From a checkpoint of a small mixture-of-experts model trained on Wikipedia: 74.9M parameters.
Below are experts of layer 3 (counted from 0) of a mixture-of-experts language model. Rows are named gate (a neuron's input weights, with its number), up (a neuron's input weights, with its number) and show model dimensions 0-127. Each number is 500 + 40 x the weight over its row's rms, rounded and kept within 0 to 999. Numbers have three digits each.
Before each expert's rows: a language model's description of what the expert responds to; "comes after" lists some tokens at least twice as common just before its tokens as in all text. This comes from a sample of Wikipedia text that the model never trained on. Tokens count by the router's weight.

# expert 11
What it handles: Sentence subjects and pronouns. Subject pronouns and head nouns starting a clause, such as he, it, she, they, who, and film, team, species.
comes after: " the", " The", "The", " that", " where", "."
gate0:516524556477422514455514490471503556494488531541499516501470510519535471525527411424488469541507536530497545487581501514473489470525562551476493473536535558541493526490448547525513572489471459466598552521509494481496521512513541488528446448490459494517484514522505502577518560469515452531482534453561515498485429488514440502510483471544529486496443504506582503499536472415553436479434
up0:501538496463452507460469474498486509478518517573488443468487520521425524572572535545519480498489490574437436577438530482527517550454554520536540471514522521588439503500457537481496492532522454555463516474510489545451479527497523497501487518578459538550514471537461422458525475541483499527528534551524546554522467478517521468504493562535442493514499504550521497504523503513475463464505
gate1:530480536527554513525440473514514534473426519511493404529604567484515465466521461487457499525627523541524467484444503462473526555476495472512536500443429448495408530532512518429478516540601538520505490502527436534448464571511461506497513495506496475472466481497512452544428516542519551506497536573505522450500512456528562489479484506501554475470458502474520543508455461434517456532481
up1:442441446463558524530521498520465484520492491486488532460506448553547477525515563436434598497476465475469412552552568557539475540506430493500520564572453489518452490521452507520547556472464523539545466556510482399457524539535474514492533513504488485508528571445472530481520500625490475474457565563479510646465442508424500545543478578522527479425502536525568503448504466482490492573515
gate2:468552445402468478517534491554471449528478514513528441509536472497435489493556479473504534430502514527602505495511505525502485608510548526470566490494405466535520460550469508475449521497481483507469523432534568485462477540449468471479535441561524524532488471493551511508497526440510532485515468504443453477523503491487492405464478512494517537417463465509483522438554527530507451496522
up2:474497450516492485433512430519490463406474432461446500476472487471540506486542542528422506490542503469599524471511466516583489552580506519586534480451454463509544489494497493521578520525460544425510522509472465467466444544536490491438505407529501452504553433475463483489494493478541437545614405501438462502567429513428513502436526426443454513477510539449449517492499534507449494495488
gate3:534568487565492490472456479557437472549574519419514488485499541432517475459499469504491535507585522538453506499569494493420508523497482465494519558518405522488491517558483488536535525544450501466491553515448579488493461526513493503570495467483474556418476584572568541486505572567529490462537550506513517501478478451541526491494501422503490529482552548505569559518515498453538569507527
up3:497562598445471536426441448480480531467557544449468499514490511506481408449383526526505516567485579538487486525472502527443517548488471573400515525470482536482545418487455428472540506482492466485516519485488507563470478463528495452500464541518483453491552501509522492476557541584521541475546522494522479546431450483523489554492405506504452479479557495441510519540445488483526581535568
gate4:427489545539465505485489529435414424545513529525488518584521475519529492520485569469448470531533523511530463492487467458478522509547501471499547482395436498491448452524488462546492528544490463581517468535508553484452553481543485519519449531465450502530511541471493461513501541586532525457580473541455475630478563480527581612519445520507457518506540515527442475526437526514423480465480
up4:496512540550474516467536448472471579494504593484494547516435493448511514477477526506430528515584504472438567500423576507444538494446492533504447493500576408515499460525491493440498516484538520490417540470479515466541484443502436565509455524473550561498467440549504475501460500438508509549486480563499461483525438496495523466479592446504459429488520541519485494461518489530475481539572
gate5:544441485529511489525470487448454541545488490511564521541488536567556469475454470498547487529521506523517511508455435532565535502533420488569454517558386530516500491524485422499439487506446495490506567431520491570528495609575515558497446514545583501498496507508545545516564454479588578497542487489487527469432473462534485518554500494413504397496471526512486493496510458474503455453527
up5:568497553520526471486492344498440538490450468525496532521554563494514444473607481482488551529553510525494568430480533526504529502496479466492561444428488508536548450474478540467461574531524521512480457519560445548582506493521534473505422604542509512558514494517529475461480422536508500455448470547491488481492497489524575473523504491485539444515512474495463503478468476518477485442475

# expert 14
What it handles: Mixed table and stray tokens. Mixed tokens, including numbers in sports result tables, US state and county names, and mid-word pieces in prose, e.g. 68.63, Oregon, Monitor-ing.
comes after: " |", "|", ";", ",", " New", " -"
gate0:451469485458463399470504483452408515468546617507486572449468507523458493549432530430523522492476485461505461453477485546494473523613532423526481463473487544589528480451472512520491525552426558504497521515499489524466539479480590525548498559430503563502511518492550427477511509506538537491503470479504572448479445524533520528470478546512466471479496504500613529474479491493542480428511
up0:510523463490505456466499539423536465520417495473575556495596465509536431498436487589497503478529497477525488536504521480464589585466605516515482492536510521475498484474425510496556527565521444457456551498485568469442484451453535455511449494464510473459510536507574539504506486467469467502443552547556488489525453481507544511467519516447483493525469540485507537513503504510524490525494
gate1:506512497440457505543542459546460521487517538556547552551490519501483432518475460441438562437499515552526491485461492510510498560574528526456494478550517436567470482447480558491484516513535546473485509520485495472443555474484524458561458437524535472467488534521525563396496401429438528486495498514492496435484470553528538499459469472530487512485492513474559476538532562489504544449463
up1:485518575501593504439435515503509546535458523525530451484512434476546484445568419465559462560500500424475407554564504525502514531466530469540440486542416542499530529521620509441479460500466586516438580497493518447518476549606566393571444529492473454494487566474522483472516479566449534495488544506555511515469517486562559457462509510481418464563514528505495484552505529440510466536530
gate2:514568484436519419535520515483515495508406474513510534511413453464409470522531528461520411566508534557540481421451427547541558489463432528509526467440518538524471454534494554449568582466450460534521549482537537471428502459512479491487437393545495560513531494406457451537489503490519451494496576449454507463485526495498468516538463566518449496514575453507514497466543490526527518500516
up2:609491525553445472466539525498510466513470482524524444510485499464526517460505474461463513501538450471526462510509475455503513361467484495508472489457473478444484525572465483509505466504523525449476543577495494503365524484475497545475502505435521555502496487479474512500482519631529489461527497508460491497601579448551485458490510484547465481527501558593508495503494557510461524481453
gate3:542479462503583468512456519487496571472493485558553460474484429448447513448531480491486516439477431572504473436574446531420471438498536535505527491503511434512513480468424542504503437492536457556550475480494469483485538482405491476544479479496513525527481491452442469539408459477525516536450476562479463517532515577617514534523515417482452504572509511499471495526562468435486496524510
up3:488502524514507517470528555547544546543504478499503562515471461556453583423514512550524460487469475541446465463443493562487449501419523545513511477497502482519492529468547470517592458463482513513496465458528517574516479533528530526467494457552480522558526498513512475504447522463565450469512505496507443419517520465487526540461392565448453525461499538483510461438456508533558521508566
gate4:559462502445500440567583466506494475564509404461515538417445420525438467473482520492471495462504501576517441494513461429533517485419529542502575492483504521469594472489499463515495475496528477540495471554573488498470530490486469485493450451488505482497543558500458505540577484542490478448426530497542502471456527414504472574440462509493450570504499521444470514504565491438484530516473
up4:504508465546504449489499510582492490505538534499502506506511482497463504461436546511469545534470521511549431417569500465488533486479396528466517458485505501445440496456576581563531528521502433567472434589540458503493505509485515499497520505593490529475551464421485528474444539445607543499466528544499492501459416504467497500558486521532494494503526502452472451470540513527471496524514
gate5:475470511491441509520480485478555445521471488455412557531484550449527457555439574477491535448500488517535470620544430483523499488502487442555452463495462508471491533479510566458496499495416520499497519484536453533462510451489514546502523501449497561475456514515468476511473507474515545495525463456458515521524518578471483549480544553555509557555504454478478559537501536405468508494518
up5:547538446533488496584472470497525540485465564458470508457519485430485540437572524486586518471549531528477512430496514482544496489465584451512495500551491498436464610574496505513476530490466480591481541474421526525414522443503461460443463502419482488468522436424468562460446501448502534506532581478464483500525492450531505539475494569538547541432501452515503496492416483500509485466518

# expert 1
What it handles: Articles and determiners. Noun-phrase openers after verbs or prepositions, mostly the articles a, an, the, plus one, several, some, first.
comes after: " is", " as", " a", " with", " was", " of"
gate0:465519479462478443466522546511487526489484518500477501474499485455509449497478535517491527522533533527531447481563475514554461521419498471501511598458501528518555461534499499509461476575530510483499456505518515528518443533516573516511550489574485506437427556464463438519517495489481481541577506518504518597512559532474480551417449455479433522492518438481470508414482560515518415524459
up0:465479434488566499417478482596485555465565499485609477516517514425516461488466569536485499472469467502465533517480507480529465510516528442481542485450525540420545468524483482471536552456439575521521458490557427519510443539492441519489520549533452579553493558474432435518463487530597474506475504510468537533518533490439498519446499441477537463476475475566567533502502578485535508528514
gate1:487545426558500499517511545516473497518527451501527493479523496532487455438514628466497532556494421496485494591561509567512540565511517449509472491492570438487438498409489519498509471480470462456546441527525494546478429509557575513529488512462539535444490461534466486500571522464531452533552491497487503537532480483539489489471532464525498494529540525521440487530523539499491419474470
up1:484507467532501443475474482453570527490497509540563502507535531462514431444453527570556504421528491491479420462499486468452486510541518539518525566463507568564455609502494437437460542529521512495499494502475552487453489484451480520504486493520538438504460532464590442487459482506438578573515460472572453549430559569481530483470457505520503572480492506520482473476514454585520518546475
gate2:553522525505469437454504529488476482512483503499503504565538439557538468446506485422530415498513544502535502504422517504546514462497433506480529479501486514505627418498515456529473439454574530496478504493559447473484543454557531456523461491504517480464508497567495500483525503516545515537505511514462502443559576476540518507473487504385508510508456528453520556487573504556548495471526
up2:513537477428465474419482457583483519531507474526405486541478482513531468512542566416439511480582465535511553539521512560504588445588479464472481545434480474492411484504516430491509549496503532420424478573481456534563475492612499478523499500508555518503497640498559516432501501508572622432436443492509572478535522429529499555480462518481500515557480558513498543539519569575517498514492
gate3:497545488510542551499511445488496496494509523490421456436470541524468534471562519484492455533570461476509477545513467553473483519512462505480499515479536437538494539505456518444531420525549520501461469534511515531522519510455445468472524502463468554453482591473496517508489487429530525530539501583438459478498533514504526555486528538566490517442541541500478501445488495542528470513507
up3:487454502534512446469532502539461478481519441489604419511484448596459454522505502458529510539510436480570464525486558564490512483483480455436484524460489499494423488456456513464508454535514502489487595504458465479521556452523490455545558393468513474518517452582489552510468477480502489542502491482593502448486508451500475513455554490506527517488512525543415533483511459426528472482465
gate4:519478511571440489478552505504481543408474551534469544522566554383514453507505401441508452469511487534595385485538551456507523528595569487490487540491439502425538457456508519416463492501564549470549432548465501450493546485455479525439535530454502506554554476484570500462493487484539466554537483558485526459551477497525490532538522482514523504478558494517486567493505561516492536504518
up4:505548503520497530491492523521496519572492478538506532496422490504503507464479457500475510491492497565550422514513447524420577487444503497460534559529559533514465552552429486514489478516458551498485472540544522483553490543495527519454482510487529454428529490524458499540535498583509481554609596538546463571511458527461537517517524532463541519451501535488496532461554456498563562499529
gate5:406505546427532536453469555521517509567539508500488527508460578537507485502500555498488434464495527495576546508479513455450446464487482506584542456482427471540475430434536473516519560520529518434499517452569468448526513515544457527517477470514473498498504480475443518509513479571538465447492528542515546511446534516544530493486534450569488532473565407486397513502477498508485590481566
up5:477450491490543485475463485442455534519451437482512482455563511437517474490513473498489527472428457502448449507504497464535546493549483518543488476474571543496546462450462544495525509482494486525513501586504544523513464520562543455540486474514451498493569548396480535573544546480570458562539524458524508470463462441425511521452422513452518562485477505516434429627443465454548425525434

# expert 6
What it handles: Numbers in stat tables. Numbers and name pieces inside pipe-separated tables of race speeds and percentages, e.g. 22.822, 99.0), 240, plus name fragments.
comes after: " |", " K", "k", " John", " N", " George"
gate0:511483514513438436512443518483446497498571485448522525441459478447481534492472528544453526535492487510495514466546450493599503522401537486453581442548480502533526419504563500500566542537488508498468571587426600487550514445524478492569480481498427562448517470502472470518438516496521507507474515461519450520535490482479524559439512506426560439487480471520523446492498586481391485565498
up0:487442523475515527505514504467483475499477499466531541492550502443455482490537480527439528501585499519491487498481445476553440577521518508559493461492497471500493566526541498466487535520474452495472516525525518508547464485481491639456501575511489484480454435494526378557555530503516485460563528509541585484514519530517498545393518500438564494607507510465486448498443543527529458486486
gate1:481543458570499526421418553421542484491544529460555460545545526552583495547487468473542526530537467499520445481491412537506554548503509479483512541470468477505463532552448509455464528504508489584515443513462539515460501486501498439514566455528562543523471491544492507517477470424591429573500510468589534531538492550593541497535463545470524456536443469501555458465539517443539487538442
up1:483510425444466470562484542500492433513476380443453586503451513497545433507416476536596516539533493396423514464542515503502450496461609468473495488556524545434525481521563528480494451548473487528509532534466522487471533470577517446482477495491534496489540574494493486474435450493528472533486514548451491507457537560525488439459562405572531480446473507459576540496560509520472459481540
gate2:427568469460510436509474539552528503507435595548470365500488417511500475589600526452554526479513477507483494520565488481561458521576532447537442496541540532491512497518536500541567420458458512523442462476441517473494441484514458527528498522416518489511528451537486474538497536533504486477550409438476526465515474529482529482642524471488554521566506517484549587486476471588520476523455
up2:433549460463456561485499524482535484484440497567520440554556530464517409456398500628526538496456492482470530558535424555495549505470591523512504468449512456541517465545490477557540559475446519558463583511528451498466556520543523557562546553413483515479526550489529520504542592487505529496456556493535470462548416504470500498553472452513586509501509553492548400551469513513514428537492
gate3:531516462508520474379435520508483505494495520504519469498475462570496489500524436422495519492495462499539507500474426538521537489492466473527511539456440444564570455608538561441502522480453538501483501484472524522511426486557451509519508441469460514463458514453470591496494541476469537480516553545500493516480482515469505484524489486490480489529501431490523426553457500425507506614467
up3:446508578548471464506503440392530444474490552467475507485543504534510519491471551493524481527543450517518461506505472547482489524475512493508465456454583492507438567508597447491543529514574574502495478548499456462494497481514396539581578479554439493521488474497466509595501560442524524528534541468412478494544532578605487478457497501483537464545471528498438470456505414449516523459512
gate4:509517500496578584513526500457522565538494615452560469495520481462537570541507569500456524497523514526496449503510434508538560539514441491429523498501540525463467508451510553530528540457466465507528468484503524446429523420437504458524555500435493523489496610531435515447560489484448450487493425484446499502482483527544498493453541498504455505547498471469568499533535485443436551538433
up4:556521432485570440512493503531415504416533552505450516491539439447505500556479499548514502475480499517486457551567535483506431557532473419534451574497566564544516485476492468445526460497560490480435459555484492442493491521487481549449517442513452526492476532452501538535431533504587500473519470478524552497566520431506511517457443435455560558523580423518515445433515527587511453429479
gate5:461533488465479456432479485556457516461495471566454500500468513475540540553512570571516489459544440450418538532538461447458516497519509540449482414431476574528484473499484524525578433488544511537491541474500409350550476517632478487510490455514420492569471486500543509521512456503558492446487445492505528633532488522462507549539494501564540459517514490543522515431499465502436492462439
up5:473489457510553497476464438506432542517501490410494521442480508455508537530481532523501472513499462523520410569551536517520465415455485475532531523552518512452517545553483476466447483494508441466479471463454432557501481531552573547427474438489486447397449544522505486518497481469459469493521531491566454510481512505562530581527516523445512518502464554505574517472566545483500582448512

# expert 5
What it handles: Table cells and numbers. Pipe separators and numeric cells deep inside Wikipedia tables, such as stats totals, election vote counts and percentages, career goals.
comes after: " |", " ", " 0", " 1", " 2", " 3"
gate0:531453485506452483507493549408415491499523449482473482483418568468508554458518509466479550549548476517521497460491461556536525521514491485586501490504425440471537407476513501486556474476545478477508431495541519507491511482474511521486420530578512498447515511477473474449540455476581475533479494577476537491506527515448558523475512538450505491544511495405472482564504503530552456441549
up0:514547475470465517559406554562482474561545495483540411488526510471518480477470506493548499515476529494500471441504547520442499474481478411501482515501547509458458512504390475522507502541497528530516455548539465560473544580525464442562484515455498469549498560514510472538486485541390513493550450490432518496448465565516517421479569547486470460552463477490500462544511457540462523526452
gate1:514479537456517499430507527473561512621488468448451504469531468451476455514492438433592494472539518530493495538567499525589504514524493516532525468531505490472499455454494499404569563518542490481537532544501485477554456431614595516469473496517571516529475515512551558531497446501519506549459545477420547540517514519407504488502535543537451496453536503492479522454446581445517597573526
up1:487563423448490499506534520489545485531601515544571538481446416527491514539457478536546481523431504540495396486502457476450537539502501522471547540481541538535596489490479530473510537419540512411484474502493488537484545544521476482507523474554489511491420452520459467512556483508418507550444509511492450482502469502508483458512497520497533454576470526515513489496537502545470543529421
gate2:503453471490543453480453552509480443563479540529479512497461514530532537496447469528540495562543422533521543476445569528563483459526533487524532581506507474502540532515509486492497512515495459562544409435497470426462447480469471493539579518502474505516505571493512516562477568487535482476452471513504564478456499430530552545542539524548499541501493499554547503554484531584499444482482
up2:572481466480543477439485456543515537468520472490517526557526505468541555413516504494497492542482497502524484517512500507493501498540563453501456471530477550460533557477494511501547472513413479471511552539535476530547475521526433532566500481526459491498546432457495441585486548570503446504541506500534436512487431530478506523503537472525571488533569511522499478487503536486495511524406
gate3:569533532517588465519480448496530475480431570595536468548519477455518474519470555547475539513473544519452503534488508439472419568450525514473523507509555515492500572603422570569463541532483496489523472484503529435493443452521546561461522430524433554447554511511484502522546491488516551469513460504495518472561504399496528567506618547471543505581463466506561561464486503525506567580484
up3:488458536469512505475535546489500479493520453486446468494511478540489505536528565531544458464552551548487533436474528525406557491509483556526530412527471559480488476572482513513517532411539485533419555397542413454439617525530473515474535563477570553561488460527451569390551536507379550462479560558522512503548526516588420500422571487458529444505485516507525486543507516456477553513535
gate4:500521486481561503530490471476558486480360511488476466482514501497565466520530543477532531509539516495531607540462499488519530491484529463567522489502503503553566457464516484502542494553441489547490515527498465503531493448507475497497458498483439559521470497580463457440466446503529476547583486502501503495550459426441555484485520474499465386629533502558523529566510461562515550519464
up4:450519439457460523522557505568495472505468508492529484459514537502607534502531482572465516482573455496579506497481540496495497508536518534522461451479572496568502451405524499522541465460484509548552473477477504494499552500462512515483522527540491473586460556548608469461546440512476479494532493568459461481473525466506540577482496526507502495531509520503492502499489558561488482454529
gate5:542524475508483519453475452461514526465488497568464463466549488492497498444527538435501495457487477523512539395493525495563480439532531559543529461421479557527444497476495484433502431517465501533508554506424420471467516484522509471538541440467532544445518490416463482493510539527615429493520541509468536468459583413463432498461489426471445475517463529501453520457533475498468479486504
up5:500433557487465473537540522478532536542546510455490426525461431556483586459527514541490528575495487524481503470512526447483481542560531469510516476450408480529487534518526518493555456524505474502506540515490563538518542478560522510566472497489486522462489503515499500454502555507564519525462457467511500527529503555532539579499506472455483528498554458521483575544512505500527560505523

# expert 3
What it handles: Past participles and verbs. Main verbs and past participles right after was, is, to or a subject, such as known, used, released, described, born.
comes after: " was", " to", " is", " also", " were", " he"
gate0:533528485493506405550493540536561450455515524501617473447511461518546501581580496444522529523480483481504475538496545443569512475464445462504434470523489552456530499548479546479502547454523391461568466508548548517432508567514415466460459560514489566562516550517532446489504490476513519557516499524529496458437480545507461484546503440522554519483491515454460548537451559537467561479515
up0:492498481453431496511523469528481540477514491445430495509585481474526483573481566443526483501578464491463473535557497450542493438536559514529502531404556430498508580465536527537488501471545484469521550502426510506518462421434497447484501487508524538433458482473456503504517505446476523482462471493453505475536464492578482525503532473501461484495495526521500467541468531541539473519549
gate1:415560460528575472538459575544556546514593511490487465582465493493548526441412580485487498496505490465497534477457531567491442431506581563475465515524466496468497439425521431406467424537409474533466493557479528487501485384540498465512519522474499546506542518563432446478572488430514487478512557517516511455524538460525470534520484486525498505530422499521507565452505503452532472542545
up1:441457508467508497473480483474539551476470477477456489544487480468511463551400544505535452495513504419483502425518452509520515463416537464446529498488485466478502451470478457556448502490488441521532531519465452558476529532546496487432483460432492497521476533378449575482463509570518560496484510511478433465497502413540434497479537444492472412498530552523470462525536484493535578548505
gate2:519487466563519513480462417519535468494493521434560465481467511559469541466519508498479486492502522504434538513480428543565508454588477534476506472550513516472492497530565399525444541481556514438564498528493482439464477428510520537537504444525499523491506502465570528466523498512534479474435486472552453450500404500491461522476456504507539516520546534440462544484480578540575465480448
up2:483569480445528424515482505480532568427545563444514538523481467515529507435476483474501551463562508496524466512514484402471562510424578560456485521435516507421523503531382494479559510548519543522483464449487436544514424480504490527522434498481532466438529496590550470490507486493478483467504512536508549501520442525556583517520407486511486547413507440563455451465512549471519507636444
gate3:439483559564521522543508469429543531493461528524466506436503498476491545575486565512467526479531531432490446517479494553528479547492513559516485481472511455537528444477510471508534520496503409481486473485515521423484513494535519449404547473505470434544490523526469502486512571534466541522498468449455490465497503471495454538486506459516512477460506487485507508530490532499456554526540
up3:524465517542601468541461507471546543498503589550385545530516514505498468460523481468486525512560553533462526566444516528504512473449466456539542501475498491519512500505471429504541500509477493493484494594552553541505458448509506470423523457505518497352463508530496488459483488420561544520525456521544542446573517437560495488541501514470485480508573411533549522483498509568471578475480
gate4:490494501534465499508405444524523479556494502490468476481534443468417518512461550508501492429449514508523504494541451623488460498591479524442563484463498498518463519566513463492456511538530538489478500517466473444436478475505479473497410468445535508449553554582528561499504495540539490453496450512555544528532464568499499509561545447525448475508500559472425454528517497507485457483489
up4:470484523515587503471538470501477518572509468521542529479534536464508489453502501534537464514564531433476467494451490478518540483474535525564504526459465535530532481423487439509449454475500429491497449503456558484579483454527483501473478529469505570432475505441458470535455491515436551536546610518521427451554474509505471509504497451485526498480549433433542472517585473513484558491541
gate5:488501550525535527514542482491451491428584554528487443560498469511509436558426522518516477532480475474502515505521446493578569505522501451459404456477481521459472468580438541459579474482496443454602496479505480487483477525588481601498571474480513438500495502493502482521506460524472483497577496526494436491395475471404531525439509456489496508538540488489514475445535463576537551492554
up5:517502470470510485518462503514504557514514461484473582478513534522470550509475482441545516447478471535501504508499491486518459468455455480473515518503509507460480505539429459458535476536433575504489525469492541531523538418524580483503511567499452455546531495505590568512523451558479545479435524475463470526555469466456548628481572493476497464514417577604500528521556485509454500558539

# expert 23
What it handles: Initials and name parts. Capital initials and first pieces of personal or brand names in lists, tables and citations, such as M., George, Schne-, Mustang.
comes after: " |", " and", ";", " by", " &", " /"
gate0:515490507486542524514476491482434445544483553512541511487560455502506504526509588459521519581550466394432443509493590492467490465462470477502547559521454501468466517470438567578493520521524475489492501523565538542452505520433471475509499496540503427459536490513499486450489506533494546580518519505592473485489467560493468478581519496442484510550526522539496471502496537547531475450531
up0:531470480459467515478485494514484426572549490472447566610489573462469544533540489552535512503600428525478488472397568527419523445492437491441464462508476496490497520510543472438590549474551541486468602561490482469483466533531405514499428480471463506504479491440432396453434460516497518535497624490484517566549511511437534505446413448441468484477529587516534537502470524504477527471508
gate1:518549583501500466413519459512467461486499581555526437548462497523511440504484465524507478489511501544477528492514479499502498571511514467505472393530525609486537519548473489558495504524506509472541489480497550492514570516455572601452438433515498478551574519453562470507547466490503535460554484403494530463515496516494545461532514544459487459524513499499501511466517536490497457526423
up1:481510540535579535505482498544508535501550491431520416589487468500516470530458492527560449468538481515521510547524462478519418489524555486504428519462487479474509476507503481511484457492481505487484472463526425492473501548522507541515535401523471447514431520603534583514559496483488543542596513506496457485511470442472494498484461494490458524520535498540446535445506453485488520510526
gate2:433522545485457419484558454498501504571484500565496533494541535485538531559483478471490533538550481517515456414611443510503517491519529471503421446547538570445501555490499518459482476532456492458529603508513522528503505523526511545444512437460555449472511482503495425451505519499542491494420476507502441484518553524502487418549500531484458507484477478582475450523462533435526502552432
up2:573484441519467544506572491478534475550517460473425439400534536555551549519492460519482514513527509454493474402449579458561562484520463499509470503499516493474476511550545557511452463510502454550498435468457483447536513454500434502520486457523465444514554398488477441493472520549515488541491480569479544543536489506497496552523496506446445466531484567507458491513492529504518440508537
gate3:404555542477509468495463508553484566525489503569472460569474453498457504512512525527499576424527496546572481460451489492627561494508445539504496495494554527467487482511531491492453550532456558549523505472554494460475483565527460578465510552497600562522465516558552521522525550525529448509438479509592553452423521473526593498535526478506490491545541489495493477497477520455487401389497
up3:507443420445554592520519563515526493417404494511511475480484500512460527554498470518502465506412501449508446471502520492478448430462488473526494496481457555522527454536506462531548505563534624414520510461521510498573592484385490501554497498464496442537536488481445474479515407490529462523500462528486518495533521505588507499477520560530481524519489510476487528405486573502448490502469
gate4:413496523568416467468538474485425531492527538453448500506468525508495457541495447489509519521524456489471492503520514480495523435419490460514474505453535604433509448556454561487538493561472548442469489473456506559485497486511521541464500486503507488520430514487511406562460519503546577502512456509508551501502507438494529540548497498466504473529546481517502563566449482556536564494500
up4:434428437414521537462453557537538468523502456524487452462435449494495610527482493463462515504533444574444517517470498542556561515438543507501514511460442524489462453443531517458480584500447461460496492471502534521577516472529549516469513529421532528540503516423535545467485594489535451528491488585508559482515538509486582431536508550534442521524543554553556503484495453453525493479514
gate5:509456491561562454453440440470491528483515517491489475502424559564516526466550497458475501485439487526449485496504441566453499422603528523422569435496504497525532541511501539554512547453562502536516555498557485461497588554496514567484455456503474506445555480538502476466512540497442450457501569473568422580560498478450547509544522487450459502522461513477469464550485480447478481501491
up5:530492461466465474436462381552497563506486531546493436526509544565528507541474439379509506457473538491446414572535513458546487578550447539495470532469487504515478553502519489510460505518510560587447542490462493565487490503547468456486499491509515528478440475526587554502483508490487468481489535487521465491470445455548559488504465482489501542466531488468471448496539503460511460517510

# expert 19
What it handles: Infobox list punctuation. Dashes, colons and pipes in infobox lists and tables, especially field labels such as Namesake:, Genus:, Country:, Website:.
comes after: "\n", "-", " ", "\n ", " Preceded", " •"
gate0:536510516498531475494447582471519540470474498509487513446524529464479535487484494512465538509481506521440474492499488487532523502457403512520468483541530509522441585407539511549469543453610518496490541462524445582540443473508470498524491477579557569443527472510506596461520529433514535489443496529482534509508489526512514481477483475507547503523551492503521524471475501473387547476518
up0:438526608476518515570583458534462536574523554449484448455443498489526482541482460477506531516467575536449553467407521558481532463495479514536544520532523479507457456578440462570464468556509582525542510510560523543526507608521500557484497447529506528580543573493504469522500497489482400491547463556528500506458502537529406465514501482438434469470533530487542482512510512430535516521493
gate1:520499450550499635507553439496514476426533513490485473534484450602446528474573469519508429498464455452550569521520505522492532449462546480436490442549547475481528529512500441552545582491478503501438511475530553443568532506441546524508497557521512469571608514503472442468436493478492491511511490437529487494510472467485428543530470508451477459462567562514513550512499470534572424520525
up1:568465470495447431513469520465469529499481502506519519486558579459552462498465578447479564547467490494568493501435497486540520519500546445485442467475533434475533507486433561509534549480533490516511544565558500563402497471507455509555549504482484481523455451553452501532423428470536529497504510512526540534448549460486505480530517467465523543577554415481530522497498496467501520536592
gate2:501491508498478475535498567550524513488462519481460577528519513503432559460458524533501535445523496465524479569529538647387474472454505589489498488547500491493550527469493534522436531493485496542485483500451566461469490498564525469428481479496459582523542482466545464508580453478487546505473442501472502537545568508553504542456432462508590587512522452493541484480533578465517488533555
up2:501511459479462481490452467566525499472543529422525442509601535424545533492509527526492505507479412478517485527518493524523542543509480429506501497477514495542511483468481504436494588549527543496513546522542514493458548518511421556479428464515480499513512406538533487482470479449446550486543448522534508479498554486517469484523404506537499590486437567510528486468522473527523510528505
gate3:495469542497539515495523496552514500459513560496476481466515453539480506541540468452494475494553506475525516499480533467366426410521456482560491469425503519511513516438473467506482450491475494469398403497511521503503485501484535535404518467493538474455463487546456493553541551541511561547556483544464508448485464569470521457480562471485413481522519507520561500570494505474474512479465
up3:455446519541459454509502472476483476499464380511463422404447521550504479543436475505549499448541496551460549563437417448533516556513549477555566554460551559491511475515589497529577455517481463493581514580519422480540514490520523530499491499505445536519445453512466483578539566458468550485526525482543424509572501466517503579459521476471483460476525467511500526585572517512495533539482
gate4:503575517460467569477485508498488518523521465501497521436479511638493563505426435538536421482446450474485518551479559528538471469478574490487529453550471510467516508435517528467495485476481473528558522478493569466509561541476439458521487519540525492443451527530506456524498590520461479548504454513460511525523519494493547499504525549497467519450498488474515430480509491456526467502565
up4:534542514481517554527469489545456444612533564531465434452524472574469524514547439516553506497503477486517439517441488476480566513460470542516402549512492526487517472559555483441477491475474540536511458489522511511520510481497518471403535451527472384504483459528561458483491475483529507497504451509522520556497545487527528559494488473390538465525490494484497482480522534508498417413490
gate5:519486528552452443520594447513499441486530521504471527471439453526513497512443529524467504507431461473492488472480521509470490484517537466474522499525531518461500535509528506585487496472517488453532437488513450500511503471446461517521509503525472529498453574514584521529577508396443433494478538502454523532445557530481493475563442475496514508511448501525534498486589476567493535511533
up5:499462523545551522463453468404523479480504447535543480486414493476487582548507526482474512495532538548514480462469495538487496425399499587532526485441483505495515464475498452500526519546508458503474478545585452499535490496543521500462522502556543485479486496589504521594493461452463484483441523491439456492487591495504562484527510529496464523445552516521550543451469460505491506520499